config.toml
n_layer = 14
d_model = 224
activation = "squared_relu"
moe_layers = [1, 3, 5, 7, 9, 11, 13]
routed_scale = 1.0
beta1 = 0.9
Below are experts of layer 9 (counted from 0) of a mixture-of-experts language model. Rows are named router (the router's row for the expert), down (a neuron's output weights, with its number) and show model dimensions 0-223. Each number is 128 + 32 x the weight over its row's rms, rounded and kept within 0 to 255. Numbers have three digits each.
Before each expert's rows: a language model's description of what the expert responds to. This comes from a sample of Wikipedia text that the model never trained on.

# expert 44
What it handles: First piece of a surname right after a given name or initial, such as Harbaugh, Hemric, Hutchins, and common surnames like Smith, Jones.
router:139104163160115175134182161132171080150148123140102125141168097125173102120112185172148063136151153152166102105115097113120106162133138166120178155149163158164099158152155101133117105161125109148115068145138140181154133144136144103164181081155105090112169077147183157117114147158141095137111072139152056105139138113166137097107084108182112148061096175109187171155134093094119114109093112180165200116194130149186120110110119110090155071169119094105114143063120148122153102114146065129105110078171137137108116077091153190109153142161162181084160131096157151085177163087118119070168133145106064100196071135107151074080131145095137097153130105070130176119144177125119136149141
down0:142152084109110126085186175163145135091140141122153139151148161123141129118116157055122059171134125144142156151131195075064084129162074185152142067134119150106082115137204117095138143133150177149132159127159119131107122165173107102153123148104111122129088132137193148076102119118105141106154144111124135111139117107087085165139152153124104145081099092083146109123082137123129127171185094133143160081138159124068064148068111149105113093093128138193164106116115169137098157176088161123130148112118160162088151165094086189166091101161132085143138081177134134106109128047057094089143055194085117093176141145155159121124157090155147168164045137141147073119115087147147148098142
down1:200134121135069101106151154163139137120121150101120154176067138131116093122116161125090094108066171151122154174140166071197105172088121171118172117073114082131120117084144129103156135106166178110188145127183153170149127153097116109110147158215120090060162146157093108155129088124083128197127136087123132112135147063156091062117142064132171079121095137141126138134060125102152115105137110118107119165092102159122170175146151092174117136153145098074148152150085168123108121083096178130128073135105092121134160119216107100164092093129110157157109098208150140159157099177116168088097125087102120101120101091135128151150122111145131075152135126108131066186161185132126135095135
down2:151201151136113089155098130119155125041079152088104094106101145132185161156152031114162146096130143126155126175093132128136163133142053143130146115171151108120086174138110143110091082143137067162122127181160087122122136198133102147164169129106134151142080154142156114124079100064084129151133131113136107121140132150117153109139148123158206122137144100173063153099131086181196130112107130067142092168175117102125098155106114152152198091101050172173105035125153129165135111155143086142116143127209125082080134117097109113108163102125111058134139140154138162130102079112122121170102125135124104110120145126129092140174143170114153122129117143182117154116199167116114165071089
down3:106158080130107130103116146125164144072191111144094095160081174108180120096096120089096117114150174165084141140139132157128123144142128167120099131129079150168148102134178119094111150135139148149134112150170166097178084142186140095114141174147133115195162128145120157137128121112071155149137057107059082109189109106128106122099127152130134117117208161168105158120141096129103076195099141086054134134175178071095143164125146151109099163149102152097153159119132154147165104150148058084146195128064124045139110159178130081158175192153147161095100113131133106145074099103100107147098100105060111154122199133115169057139100137087125122118160102134091186128116139080110126146130
down4:139136133177158133113130125185082048102106067135167171089132125101138078083094133169199182134115148156122160137206167104103104098131110132154089096114127117142123073088117166132130174144126118143141098094106107111079112147145097174134137081156101112065144139120099179150171082119166168129115096094067114048151103124061051157101137179112153128086082128150122152141156148166137188140133202100107185123118140135131108105142118178113133125090096135166131117127103138127063197126125135181095172099102129120117106131221162124151174098127119151111120180151112157163113042127083117117155102113128106095126157181167099137132137104111142159084143124092100194136113103129100087160095
down5:102134165139133121127118133179090100175161145123139164215125106149131133140199116115082142099183169114042150082114100106099176124103084123155147117076071147161092142153073108139075168161105115138161077147188142127052070141121091108070155113136163150159070146098081130128104138143142146072110169119142106161096087116150125156125130128192124143128123118183096117152137140205136124087092155091135087126170148186174144090130095124067102080114158089117094138156099136141134127158113135164173160096170087075130125128130177105114193207090064134131102143073124190080127097115135074121118177135136109131122152142100160134088112095138130181171129145156142134118188143105138130135092
down6:132112098133128184163115202128107107052099130136116112129153169131113108104047122148104151203147110161128135174038133140142143128118146134138093120112054145158105099146157095133124173135099116136088133107091123099142147106121106149092115106120111098158094098180167085131135145118173090136084109118176201146170114128091100094128198096148163108124149119164092137137149176143099103141142136110072193113133179155124104197120171136086127114122124139081138114128159116166181133164115095152144097166216149114109112126117092153156113039082168112150153146131111111136138204152118101085155085094095099117130130130166147190063106107151165035088154078134180149158163127175132162125119
down7:132137108155127147076153052109153117121108136119152129132133136148108118082092054174120158124110130132105099131107201155155206094101107141154171102113169171098136134070118079177130067112101149067104183147233151069126088156150107120143102179128155062144154168087088126159089162142131130131165146175120122108123085174170114132068107127126101125138150105127187074092090155120126132115130101139159149164100131091102085138126158172145126169108168109139118121117192098127089122110149191117114160126093123171103172131127065110191114109090159087119148137205146089167119118122147130140093169097114180123086131119157117157184119088088171136112130103135148032123174113119071146154113
down8:152110063155151151119116141142181126150203086146111162152134123113132184115094198092153107179113121063122114113135110168104065127170145076090147137089121122128108108123126131147126140108152157116111154182166176098123152124136114156120092125144112134110122079132111138170079168203150147054123105151146121084072076131093140124082109171089077148147139064147101149129130189114145117146132178057179126133094057100122113091174104081135094193118152130115148091095131096149115081158178136117164149077126082197099145106121116162119118150111099155140167103055114062101118139091191103090125173166221120145149128155115144107128110194049116176147116126118134121117138109145158150130123
down9:164184126135091097135120128110158101090108142076111149171112068133124092145096101137145121170093118190050152108136169147131136129127148100125142102093191141087144149115168101141133119151136109128121194083117214141101088081135172164107135186169117171093091124081101132134146189124119120171143133126119137131092150124156137104112111120092132124139173109120086123116123139138167094166151137111151152060175164102118119133095139077135161168127049110130116216174133102147113128127181137094145113117135113101167170065255125136103086126079100155145082080126125185122109107171106145140118148110125099140170125161122139109128091095076112109116141111160077115187105169145067157183118
down10:134133094128191156122098134105109119168089131052093085154125117149104065130181140158101115092102146141158089172157174189172102156083150203089107110104129130136091100104105095137163067113090110144119174137128167127091137142126159137139115109109115153072160160139074156140134068073130189139121096097125103112139132127130111110144129106196203165166127087101152159169145072169115109134206094113102125147149087080138141084133100143122140201117142146122107116149199072094089080121100137113126106112157070119061139145139151057156146154127123155102215067113171144105194085106155147137139152160167097074153144130098160135140107116132143120093158113166121087142138153123129202133162
down11:082099151130137108038189212149164170131100140131064153145118170120151131143100159112067179107161080138140095121109153189201070107110080099111125102121116141130161126061138100147108105088155182151131034162116156098127118170123143114132109120159135102159113123113105132107151042171106120086090147081123140170137095136195130182132105130114159076113068029186073128093117128088209126118119155159124086169079140122137143118072157130106097116120106146112113132163166162141145076176136100121101133107155099103171141164116157155163135168110142143115123136128152078237143106168140165122105139111137151101076145127111106140138117150127132132130101143125153156110091136131160151110121
down12:183132038160095135123082093152104146028110186091090074174089131125113109121138110138077183141131154178091177141155137149139101142105150123132162149111154134115060113118131095105144144127101077180110158143089183166118197135163105197114113187192104165119085115147069099124139156098159168163144134139124149137091172138108102088105145084122093229160136167156120154088161162113180104120122108114148142135162109132122092119131129085140140180143167109079141165129129104128059128138163145079154151109119120157106115094255099089133044100143112119136094111152157141156121147107153138109139118098139107127150146113157109122112103130116122089123118100135118099153112161127117150193094
down13:110130091115154109160178098121132125168196155116177145119085148103097154209124148186089154127120085087124130111142151073113173139124145144176164127138118130187107187109109063151116110130161125149094159156143138066150085168125143157143062159138137152158151056152114168143148120155162047113103058082113166100132130123199106092077112155117119146107127156163086106093129133163131144128111142063135113169094099095177082094152088091124136112168143159132119092058081076143165132106170130086136170100100154168107168137166130121167067176115143102141050162133121139093135094097191129122063113097144126113164127096125092160108122166139089122137157100148184110102115133149198172161136
down14:115112156138148099135125157151031109174120137156096155121101112105103117162097165133138106137115065107155135141165138153108074158115088102208144113147130116110199169087167167158121152119131185116129184149103133090135094178103176104128048133113122165145149147114196099098111063177052181115089138191130141111160118192122110117067156114075104132099132149106105145101129117189090178127137145169126139106182106130093136175120130136081063122113173124190154130117159140123154067124151151082141086130146129130098067144162095066145096065128088163138056094147128130127108154185116131117113149120172074117145114125126142125092124112100129128081124174150073187126165098180141130132160
down15:144076099112062101110139082157075137098070112125066124142104106115105160136055111120163155124178102062128159122124159065093127180139046148191150173119159118136150178090151110141118169154166149165113142177126145079150118140153136180066105184105142130142124098098196156142143162107125151133167095144113144141100124135110155151144131146106129128121124111161118187147128105113109142171109140111205157176106170139113104081171104160121149110148121096171102157140057119093146132098121098141054152142120177099165149178171169129133117133083122133164149106172108128178159105088091081085129113120112101096145144170152069140186141165195141100129095125115120099107091066132052156194090
down16:173099122118117140086079105123132119102135208131169164076182157109102141123055204085140152136178095088121125156170184139133082069148129136085145119150089160156135154094136158203177126159136157123077104111148097143169123107145076140097121148092080145085119118120160133135121070121182134098094131128119148172152104120138153091163150178108098129081134128137104130172130176135067177142103141155165087120109166175110087151091063117119124161074187145138147146132108154149130109096105131114128112077108133101125151160137137134142130169224052100147124107149118115160080081145144129189146180129167181071157078096118158135167118080100116060122131108081150186151095115128127065132119
down17:089095160138111118156144168183160124174152114051094091175120145137139129132102193138134128139090123107102113155094147133096166131093095147146074146073100075173171169085079112079161152118170140083101100171193171067120123107110160158107090176162079147166190120141084155128103097184155123131078159147115100155158124142107131140112137110171109074106123133150132129157132167171134064118149130152076139128145156105126175126157153105149113110108101146104110105114102141101129052066115139154183072077148151077155092166180120109181180116119158151110112217123142138099100155151124141098128143146105086132158124097062124096093113101114137041125128173108155123185127121121131194105066
down18:065114176131147061076123149143092140177176134164146121130184175156090066085124136134155178149124157172109083100120146155172155114067185099170129154140115114158161056073073070116158111148136143151160130104173133139167114141108120177178171119118100145120125163143085079117145110125121080160115102089213104131136149118100091097205130126142147138164119166098135100148149054178116080115173165097122095158153108174089152146110095101134121139075129143087147194104116105168117128105108113075123086139154157147125114137148085071083105104131129150126138151093125091169180147153104132116164146147117145136109128153125078144049067095085166121041093101127104130145132122134124192105142
down19:119160151122118082076152112111119132044132139128137083104134150141176121110071117127129138107076119146138088160132199114125083162161100119191127157141129123136130116078118177109142162124090165194114182122087138109183162108142105111080070170176151126120104088105140117166160109074165095162134060091170129089138129148146079143132154135115156093083116098136077144155125087130148065122093108176127158116073090176133118169147141133050135108079104179109045151119214118128112158123134123117126161155136126089114144118214178137155157112089173134096123152122083148191129108111160122126181076159074092107108131154119067115161180094166092114150166170127130128107070157114131128175114

# expert 43
What it handles: Copulas and auxiliaries after a subject in biographies, such as was, is, were and must, plus list dashes before Number in team infoboxes.
router:153129172166101155121143124153173075156156142154114103147171101125175102092130129145140090181148144170136058127117035095091115171155186111104152154180141171156125140169147099109119129164132160134097088144123134144146122098152152086144142083123111088127132088128172114110109148172143092120130070161130061122111115112186179095148108089132123162109127193096146153145119098144087100095134126159189187108112109173137069104129146138072103125120122066111112160076126150099159105163124095175160109102167147173138132072095148180135096111153171173125184146124177154115161211074075104088146166158098090092169104125089147093084145157066098106141122141098137187152142161112176162181177
down0:102114131126126163141113120109150105097093169143125067091148133112208127089134170161141171095147140128141088106085167127111101128107130154108080174106113139111107175137108118114115159174220136121106190094128119157132160150135123168045131123080081155149075066084125167136156100194188126044111105145162055108137106174131116206093149102113097159138125127158070146116143111121126191132123138095110077102095174144165134188113122131172168091123157110110113103081120135119111144088087187124094171124150117095136109119130126139103205137090115109149144146109137150151184102142116135119127132111146141148149163110118124140126180164134208099016167106099162106114111165099079169108083
down1:143130167111114141130156175111119174085113093203100109193106131121100105125165125116163139067140125095112115144142151192127111204105064119105096070173096114161120075168141097110112157174127150164097129144140127104115103115122116119157117104070109103148125139134154160167185148104132123119147108123178104144111117085131076153094144102098102191115111123117185150165116145171110127104118114108159132088084094112092183096127135103174124146127148104155119100101110197124190176174091179124167143106140135103105078157129140119075147184093116111126109103126116095130158108075128165128135123132120167092135028139109148154182200137242215103175115103094079128043148109126136130133105
down2:158141123141171102098104137084103142147140162133104121130102143155060163120140067080120087173160116153110110122095091116156161119145156102132183166098164097177130107151061074125100156165137133157128105108106102165036163162115100099102122158124133127066166139148125121117164169156121134070162166154156084148104061148095146113150163147125072175128081162150123174186084124127108081116137112172099078170163124138137142087160117174146150142144136101151110063160159108192122137150167105138173170175154084124128141111108148168150113139054141128146092115104098077147127058167192126123176120097092142060074152120169126134159103074120150090143083125098046154143116092138170112106186
down3:096163081134095087116091192135149098119103195137168121113109134130163132148047104137097094147142120145153110106136188175168112122111126148073190124159089128099102148183175127111144154172136144064058117063128165097097128177073138136129092156147145136101137136085136110182107083090113106114114146156108155120162145175105156158106171127121156075127165165167137157153139102059140075144147139104074132177136137149115174166138165062168161056192148155046090128140166110136143107092137127101164123124122061156093079131170146106077125163126064119165144117103123139131090115146090165155143132023121138081087143161128152143148152161106118101110143163134150193134102122104128147138154
down4:127115121112137126159129117120080130146174080162097165184078201088097186143086184114154122140110138110179183099174129037092156107118133086127144102093096074104162098095129184096122131135120109148134161130084214154143128105139112172095172150161134080122163150127083187157108154142142172145116134101110162106119125101140157101186145130198120136200100152131082128114150068092098101123181140064136118143125141112053141118112059182086103134109136131133110129080116117133142159088130177125129151130089079164173163111214107098156099187168153177124180140077042099141133141123076125126098147096158112131085133130151131162104101168140136118182130164138119139158129102141111131110135
down5:116105088123136113105148116115148084090091183197101132125138131117131117158114136110089097146125150126134162135195136102100150160084097144151168080106095123149057095137133076100177165145086108138081130132142103223110106123144132131113093129153117146132100071212138143090127089077102085083098107103124198146153123112117112105164134142153150155133133107131117139112131103141123099107127139073152128136067106118094136175168134159156150081156139184126115150147089086163126097083064148135197099137082076122110106128123084148153122120185166140116074172152192059211078080139166163123157148120178082156151095124134166136146101171172162129150092153183107129142177199144165191164133
down6:132123136106121159127152137093199203141094104156124088089180124133111134062114127084055102109142129164157136149102164138161099133121157173155108099155044140117178130141127065100140134140097182130109096093184092163159117137142183140170105109126137110094158108119133096083113115113176116156137067124102144183107146144131157085070119136141195112116133126118183126106095126126141131120121130091161110098155135124148153108122197099083116162131097087156133128138093151170230162201112094130143140147075130056119083216204165131102121056156107181131143120086149134133114070092086152138108132110124141124149055122156135126140132177171062087153152132137140144117141091075132149097121
down7:151150118197178239084143178133159128042159142199153137161082112146156109117126147136112090145173153142141116106153147144119158130144139083114111130143132137113140117118137124102156118074080140156120095154145145041133162108168160118112084083113120136133170129135164123105099124160129083181160153126137165095113139179174165139091087053122137090153107071170135081127114185133117150128138094113095173100130148134106159112081136107073160106152072158150122069144174128080143081128168151145108106101126081180104066134212104138126105153148119085181113125150155130111112102099131119134077091116137168152145117129130084084140122173063147151104137055155102061093157169077102162163139
down8:165132076182123092122166052100125131157102141118103102136119067095183149127098121148088180181168115125189101165130115142143134176146124186149127160113120145115117128119135111150130123123154109108083074133122079092067160152061115104165187142092148122113051128174146111137144126108182170144171102166124101072110149215155171148147077145133095093141147131120148157146098112120144119111094042054108109153066034132137163106102190144148116077161129099114137137134137108165115094105128120147149138101132173105149093146124124083198072124175145137149173129158123079077162176157208113150123094113125142117140126089117159141148142105090132131152153122060111147079145198110134123133133
down9:129144140113111096113135087115131088119172152121129138170120107134159077148063166159182125132042106137128130122175105121103168107130160119138168096128115119068105130070133153078128075117133101135160203145131233147110096148139111075106162129207093143138098126087163146112122149136094072181138129131159108139085147103079135170137119150132068113112078101087120150204120104167191072133133116124141143120187139185135164146135090150095136147104108137082101196139144104100103113108141136179113141135094098164117101106183077159175189151101165156183143148141107130153150125102058160057114133131095125181094144086163134106088089108111127137136130220152124117094093138155128181099111
down10:094173147054143136074137117158095157106126130151154201162086157107109142095176094161097124091136095135149160165129122142125144113147063101192153137122115054052116189067179130167129129148151128104155175166152132131165166126169129145112186152076130146133056150063119131088172178150146133144208127126094155077148130179159100164095176153120128111083169141174129102099125124125134155144106096149109160146105113103131121128092081082144091153077072109204092175122168129124097123116126171120109124137077147097184118156181125071110127129089078095134099110090161127162124097111131143124095178134158129179068146129093142129046133084117155118120119115121169107140105088131095130119190
down11:130144151189127085147116106070126127161144183095108093110086131113056071173179158107125123128121120134128144132116121105154106201152209162136107161134117093093155130081107141115142135093115188148166127096087223109143143137164123142064155138115150121151133132069104164128125106109092127086130107148146175105093185123220085048109157089188087121146120105129144121144115106111080137068119089092154118109109177119144132107160151150140159086147143158098136092133157078115106162128138131110122184132086097076176114155216133090135119152074092151117100124091190112105146132161174151163143084095190139141152144096174149139093137119138097156098120218095127147139127070128182145132132
down12:184167109110128117112214125136099138127170112084126087134108140098138110082169162116108132142127155124132090120193192053126106171197115084105111145092137140125131142085079065113067077164096150126112121097083113091176174117117113154088136147146119132143146070131155200155170093106106175118102179091189077175132146164083104154145130117122135076101160070109148169107105091131138166117081143120131158117134143117129168116117073214178133140111057168133148147095123057125099166120157126147082110156088142122099141097220103152121130105134182127128182158158126124129145082138143159093139134138163132160143172162134083181096143158145145075091153083152100082153109153167125124123109
down13:144156153144117137150143091134147150180092104179185071046178127118113175127061150129110157118179146152173137100153135098205134132134113108086098076107106075108122122131137207117177025081149158099106151148143151124107097098112112122158208108134170120099120130074125106066102128047120123146148109127094132103093103091136110132172149048120184137186143111135140118096165127120129140094124133082171126048133068166076109090101134151129108168152184145117122160125158090142112132049148143131090122169122134117111198145124099124171116170177136110155169143161130154169116134152133068141108113087163156154134140077110149116126168102183110081184100125146162129133158126131130107119121
down14:164138136146137153149083159137082160152058154096101131108121127103091151081099177094152111121141116109111127137136160120107153126085105138202202089124168114146089130091138121172175114119198151189158122122182093132148139111062088091095075113087167049073147129115196150142134024080107143146063122113088132133088157106139169167106073117088125092112132131075189156183109095154120134114132191174121089118130144203175112105118152167108151111114149103119156129158133137114117133130123130144111118131119059145095144124112101135127190133128142138134149129147078104128126103145049163160192100164135189131053142160138096118155138165094127113148160160110085100097134126179100142113084
down15:139145095125146104089144101167105134135121145150131151142107136135106163118136201124153118109107115129146162121155143122189176114174105148117140132073088095071163156095117109124065110073096155181112139125124153077101067125159130149153131112114122079114143094050119119164136107115141129132161129123074167086095140100207144093185169134150078082120189115153109162089142145124149148121098102101168153180097190138089106129116124170115150166165114148154132165155167169124136152110124105046105124125117113112221161124191095102099124162126126154132172188065133111167145137105075136102086216045179129105130120157101175156099028128132126140135114164120151072134169113104107179140115
down16:094050104156084126127129076103114202095116103096164159167077134134154115127091189092127173107120156146111157120191164102123093101110126096113107168134136105117150096150138124174074148169154193106133145112108084110147206172177127140062079111129135110126097153152131134088164154171119103203127133138137146207136140144143102143137142044129179162127121080069137067138203165093132151102149103151102114123100123149138120158179164126070127138092102103122146084126124130097133165164101142096080139098102133123080169152183111119134120128149117178104131174182116111168127186123121142127115090106151175103101067110227122118169184109156089131066152134098136137129103119095162114162141
down17:166126126105176189139186135135100150108127077114130101112161138087102184066156150083145194145131152116114130067148173120175156128193132129136151107118106093118106152155071159168098114142121139124150095118142114126080112090093135096178100130044147145108138157179095177180120075098153147105138045116126153064071152187123157120161096139118131098145117140079088117189150160133132141142157113144123144082086162142149115103169183139161112142131124138111191120083071162081165164089108066162126183165147123162110103104109189099101178143101096122058141096125139105198072102117110136143139102169125120079106139187130191147171117109136133095144111171127108134080083154086137099102110
down18:148131115146104142118132127153103121108093143143109102110113134169105155132112130173155163162086120097123140162158140104136097136145108135165087179115149146074158081194117159163091098132110105155162152105160142069164091097134123106147087179142174064179132106125128083090147131072087042106067138094138142092128150119185146109130152121089135131166153183142053122138128147111101174154126083083128120140182137128156131135109140051153129167120108142127169118089138171198095094119077154113085158129126146234149167123074094145081185197107080146149133072166118103125112075095138151147124148080114115114121123200139151137162173152150151128146169090143156143054120106070047150121130
down19:135113087111132109103122150075122139131089129159129158129172154161152095149140168135164107125076085150107121163159112158143139125120199141083144078114121140138151117096047136164173142171090104062160190086141153121108090156125176169157155148150075116087135159080118156167110112086194109118108141088126083160116077093124155127135091124149134106123137130128167135158156122153202109099164150115092155147152125165097171128115051119143113148145125125136114142146215145097171126070137115179167130120210140110174093076120115078136160134020157125151100153134115124174090178107072167102093129143179178097108106139147120117064096078111158087128096215140130126111111167159105115089109

# expert 2
What it handles: Digits inside decimal map coordinates and numbers in tables, such as 41.5071°N or 2009, plus some mid-word name pieces like Mico.
router:184113131148112143119212131171138120159164103184113060147142131110130186094150150163095045139138134185165057096082101096157136160132135131131150184123140184129128136159128094154079124125142139166113156153149132138120120168144142127139185051116126109159117122197146126115084161137190106077137091151167147103124125126122186118132136116184144143121114119116156157124150097103095112135075104162165151083154092138129080110116079187138150093149162121162130108102147128116160118165162091155118095095136137180164126147074123174079160136147168169071169113110135162092198161124109120020103201160093130080128103147074123134115180125095127105137084161103114180098085160123090142179149
down0:162135098139113138123129141155129128083173116128135133119043114166150121121077054200131213154100084101086147146091150091072139137125156125196139066152082175141181157149148179173140183148170132159171084083131102099139154134136151080041074160102154126152164110148156152133140073158132136122152071095071113174146143143146108048047122139120091134161133096148178140121083109163129132117134154145119066115102130120099062075162151167087132193078135145118116145111114144166127143131139164144128139103180109124118132106131134144112089107157074083094144099140143132133140151162156107101152098211107164165114118175127105135152081092135138133085173102169156073144146104141116109148151
down1:112150187119110112127088091165125067120183065074072139089170161161148175095171126181125156180156147139151094095166125173127156112122149167131169077146140133103121170190116164135083118116179183143135111145123146135156158098116120119093086063066100095144166066104201156089104113141171100095176110127106144109153102155107127142097141147039111151088137135123192118129135119102138123167132144103184141148119072169134138154138163103134165151198112043092195146118106177125148127089105153062109114106117144143129169151096224141139127157126078174088097071097113117131118121129125142098090072144091050134135163109137120159125142127135130149096131102111143101118084095116132130153125
down2:099127104161141173147162123174105112141057129067162121126163116109088156105113162107119109158175150148132117143111183084083154055149142107085127107184138158137229112085149132188105131150116098174091159070152141115114094150122141168111087158148121125079112106050090119140144153104148081159141213112104158152125075163167116104124143169122146063161131102131114165133115146144129101106141107131114093084155127122112130160096118137130055097146208117166183092084108136098143157074144138140142132062137140101150089118163069065158091122142097141148130155136142123108180180112140141150152191154103101147139106069114114063107144140105163155067111139197094123160078137166137189115114
down3:087134122136144109134099104110128145057142135086071154156064102118057138118079084089221114106116125145090124142101130066154203116163171126120107072161088104159131203107122154124082110145124165162098107128162186144113083170053174152153085122155141135159131129158094134133135147106140133136114105098133111169108149153136104072102176118150103106119156180137164119139103134085143085145101132145131163102121105101124139152128133044118237154131147202135140195162138149123152138141135150144115146126156136151073076106158128137157140162118217099190094114083103104092058084141139116055132140064075144138129130131142135125110173126126141125073151119138128173129140091107174119113153
down4:149115138161080155153077148096109096086087120115136170127137128107120076057158115095163138103122150148114193151144091140155189122132098135115136109185186162141090173178109129124190172125145132133132125120132143127144112149121143129153132085182134109093133184117120151112072135100105120153146167132111107170134096170116147069178096143085148111053207102206121091106213080120120180161120186131104166123078108115098180084129174131105124142160073188168118090101071105137128100115098098122116106150149163141073165163172082104124164119084159137083139127140126088090173142115117127140134112127056059095152105138143123145064164182152106099174102094090180161091140116124141123110174
down5:190109167140128149157092068130148095120120105097105104094152057145093111150095155135103101158177142195083107038148126143150089149139124098079156121126113156123149125129153122090103172084106114168114179138220144080152138147142131118123082158130126098143150157123077115131081136154106112139111139101104091171166171059044140108116170098116178111132112105125114077112168221142155180163124123054119120087173136109051191108158156120121127058189142120133103102126080058124112089075077110122114170147137184121133116134128109134115134145122152108121096107125122131151125168124185088098130107087124174106141135100143081085109090106125150066103073112142102110176096130116134138121078
down6:154129129159150145176150120083142120126050128138113116136099105147190059102131118107172154156162106134135169104106182101149195158120111113139116132121104124098091121133061132110107167160139126164089174095160088180129149125094145132131098094132190161126153108173159130121079125157156124106162115130138124088133137145135163076149142050100173177145079103159183109149102105175096135089198160116140121152078187145117071082095153125222128156157163143096111128130130092163164076086096139145124139124090076148127120146141114164111156149149115093078088094091109137147117036083121104119136077152160159060113117165105156169135138189170178153190090109075120163077160106139076117123132
down7:122184130155165125197137122147071154142131173083094106193143083120104153093166195175148110105144140136146130160165102097188125138184156118106103105144104115153109156127068099169128143126134091129100122075107167163067041123088155090116086085129103135190137141143153125153166108115056113195113140113128070133135113124149137133157115179079128157099168116119143094156208117118121159125096120137151126137107156155119091091127135148082155090116094132128124106114143125134137134132204128082134102160087114126080107086113075117110152147169137120174151162101150118104124137100075148137139127135190101120169109121199144127095180147064122063141102119206166056057121127172145187090094
down8:122094129108140151207075103086162130169114080145174163148174120142140156144129095131128149081084096125125137135127157096158104127156069173136112132158107142159102139080123163039062107116109156148120076117108140112198125107115123149161127134069103159129082093075127098079158077163150089192165147138107193096121132139115122115097151159121102066182184146171142100144146112150082150132167119120163128119105131235129127108089125130169159115154139116147106098099146136099124151124133085141115159101121152157149080153217126165188178094074132138221123129106150079102143117081101126139057113096095092149143123107176154126128122115135166131135114143200161129187156093091100109094115
down9:134109101091128176120161182103123131057140142089160208088117146157116097135155149121098092117117161135168175108138166128198157102161146063109111125076143137101141148036119136124135164050088131093118137152092177113158121093158095158108133138098136124109117115158118155112172169146138135173091134126187163159101114127185146067012154088146161043124113153089137144104108115146135162101135125111153129118101150137154110091196173139146180133097086075141115140140118093128100085109149130169180126156101110141150155097151160116156065114076144111131140157116151124083107081109175138089139159085128057126140112162087093139140134120166135156177159158118110082064205087137123157129109
down10:157076075100116115101098091133144049100090153155162166145103065102126156150080158119073133121133217163050144182111114156155086133216124123093200064163185136133124150100100104123147121120149180098098156142135130125116133108110155162117171119111077154148169136105161133126128124146111104150148140153118135134143148096145156116107102153133137095103110132130145103156118138068136145128110095116103202165134103110112120110103108164148098113106137158135101088113155050084070129098172080143090152105118115116105151196112129109057145110150105182084163128142132111126109121133134095151112142160105192208144133106117097169141074154151187158161193131120146031214128094122147136136166
down11:125116152062076145127134125162107138138132163145100136077127149141122127124125167100150112170106075149120142083123120167130205160134085118074081108138041087141171118113106114167117129143210118070066121158114138082113146105157117117090118113138120147107127098081092162104173130119144113168134169129140088085128185137157099159171070081119138157108084154157175154102167108106150156094097158144185170109109136119098070091118109098161124171100130156086101183149131133138158151103119198021136158119113132054109152167189085164122139157195085123125092091127153156141150140195115116126135119139154112061079140144185208162131166148110155161151129104152101100136156135128126147093173
down12:157095171143161126181125113141107152076079118156116156064181120195114123130115141177150132142158150051085134140158106105130123125129121173165156121165149099135154102192072160135119146078123174121140149108122100100172173128131121112175056122110161084088167193115078141145146101093083087052116120137137171156083080136118098123102076159180094137056190071158095102142158107195197133105122108069116158127071122146119133131150127172086110144091108111074113144125158122113126073120143165135158154110110146135078086154115088095189125148123124092098141155049129149120145082131148091131129101157120109117143130129151104146160124053129114153185071154110087143166170131177104173131132
down13:175182141098112140127104097132115121090142155146120063149145102171168121087116140183087121134113149139098171158110163112167155118132138045134111078177059120113179102047141179085116147142131129095170182133039178164106102105144105111152182145114113089091143127061178123108173119116112150148109161155107123147133138108123136097125137165111086171100194154131047130139131114147104124176201127120128190147114090089086135108190113158141086156112118148103177130120195176148090096113140126097148159113136125117165085099232125168114048153151118070107128146146136129107137174152074122140088169096132114106142102092130123114127144206090135113136126180097124137134100090105121123140109
down14:102084144154134159172141111102115071095088085084057089118186122116089123124127120154113137066146094096127120107123163153172157214110151157139140139104149097176097124151134110084121109125145150109133144093115123129174118115102167153070131149116118106126231081109162063103154134142138132114130145128212096109155149082082144123173137121141106125128150113103143137137107158167133145162193130114115113184057132109107147133117115152121052087155172154092156103091101108123193136139097147178139140113081159137111104109196117136154165093129082092150083137133110096133140118086099144177185177070164086098110145181078142179178070114101134129134093211139104086135164144132151090189168
down15:100164129136139070113064101171085157131201122100133110095133120126124125134074152145159125132157091123126125060051122147113107149137141121159087122144113145107126076169086158132146156135105171109162193103100178124122115088104096136104150139136142165120065141075082159141154109145043137071154087153167130100180151145162085099116125156127135127162142206131117187145110122148143093116125160122173108121139121090163084135162191204173068157129126175107150118171086151081139180074158154147130124100182179124162105184095185139100104144116071118090145084138130149172138152114156125128041136118143100128115140135135075131095101178081126087073094115113199111120132093144112189135115
down16:140099078079083136088138106107117129164175126162109132111147172121171124158177112110108154111173114121070125160179121132102119105111135120118108090101107161160093087099108192146117149129130118137109161156189146141132146126097140149109150149127127122127125132135113156189151197155072135104075086135167137126065069103202151063097101139116188097129123124168163139118133095074094206131179137066147123155162160138155124156120097061122056210170123163148138095104107078152102147145085087059120197122087163135138109119147086048146091107137084116159125095166167117124056100159152171137160185143149076177082130141095103155123086125116149105111083179148116143105135117150117153144128
down17:186104109126103139167052128119182120157065095195147106120153088119161058113087096091078091155111177100119198144170157098130144110162101142137103102127088172151187162128161098114124117167154190110066119126126143069116110122119090142132152115120187081096103121130139131155208094181194147117051087150169149111163079087144148164148155137170156130136111093158102129128123142138113156113193162106141112136160199098103111144090195085151093084185146115157132172121121156128146143112073169168073188142120109148142145107124143109134177130127103094092124131157142126059110151126117170101100068163130100137156164101155146091157109104082151147133090131076113131119104133104135091180102
down18:119142113055110128182078159140095134136152153139080142122130099157128113150112162142107188112083112074133128122146151155094120171108112155108075071140142140119144073080148160054136111168101153130122161105157127122063153173163145131176171125149153085081149154131140116126146131089079158144155135157090116146206085154120126203109171105123119123139133139128106060092149154073102165111141130098098076163130146077126138118093111097161108124101088168134172133153090075164132157081125156141104097113110117194065170122198089134099150105096107172104163129121168110173143159146136129136091151150141066183169193106172068072133101207160089112111088144078201127109118164131151122130093
down19:097122189157123129166099083160159166149151119176152148162178080166156168082129181114111153080105129093050110096139131117151122162119112143128187086133130113071195073094159168125118156114159127129178064156122140163103127175119140122088148160129122180133078132165120131163169130144117113168104094157124140140140099183138075105127045120093146069132123111098161099154140080134100134102105091078124121074149096139116162106154138110116099118176145150122158135055057208081146151185169143035092125101134148133168124067171191131154102147102145104147111114122143126081103180163140147134134095154119110113145125117212168134135124090127141128194156091141097137072093125106122118153109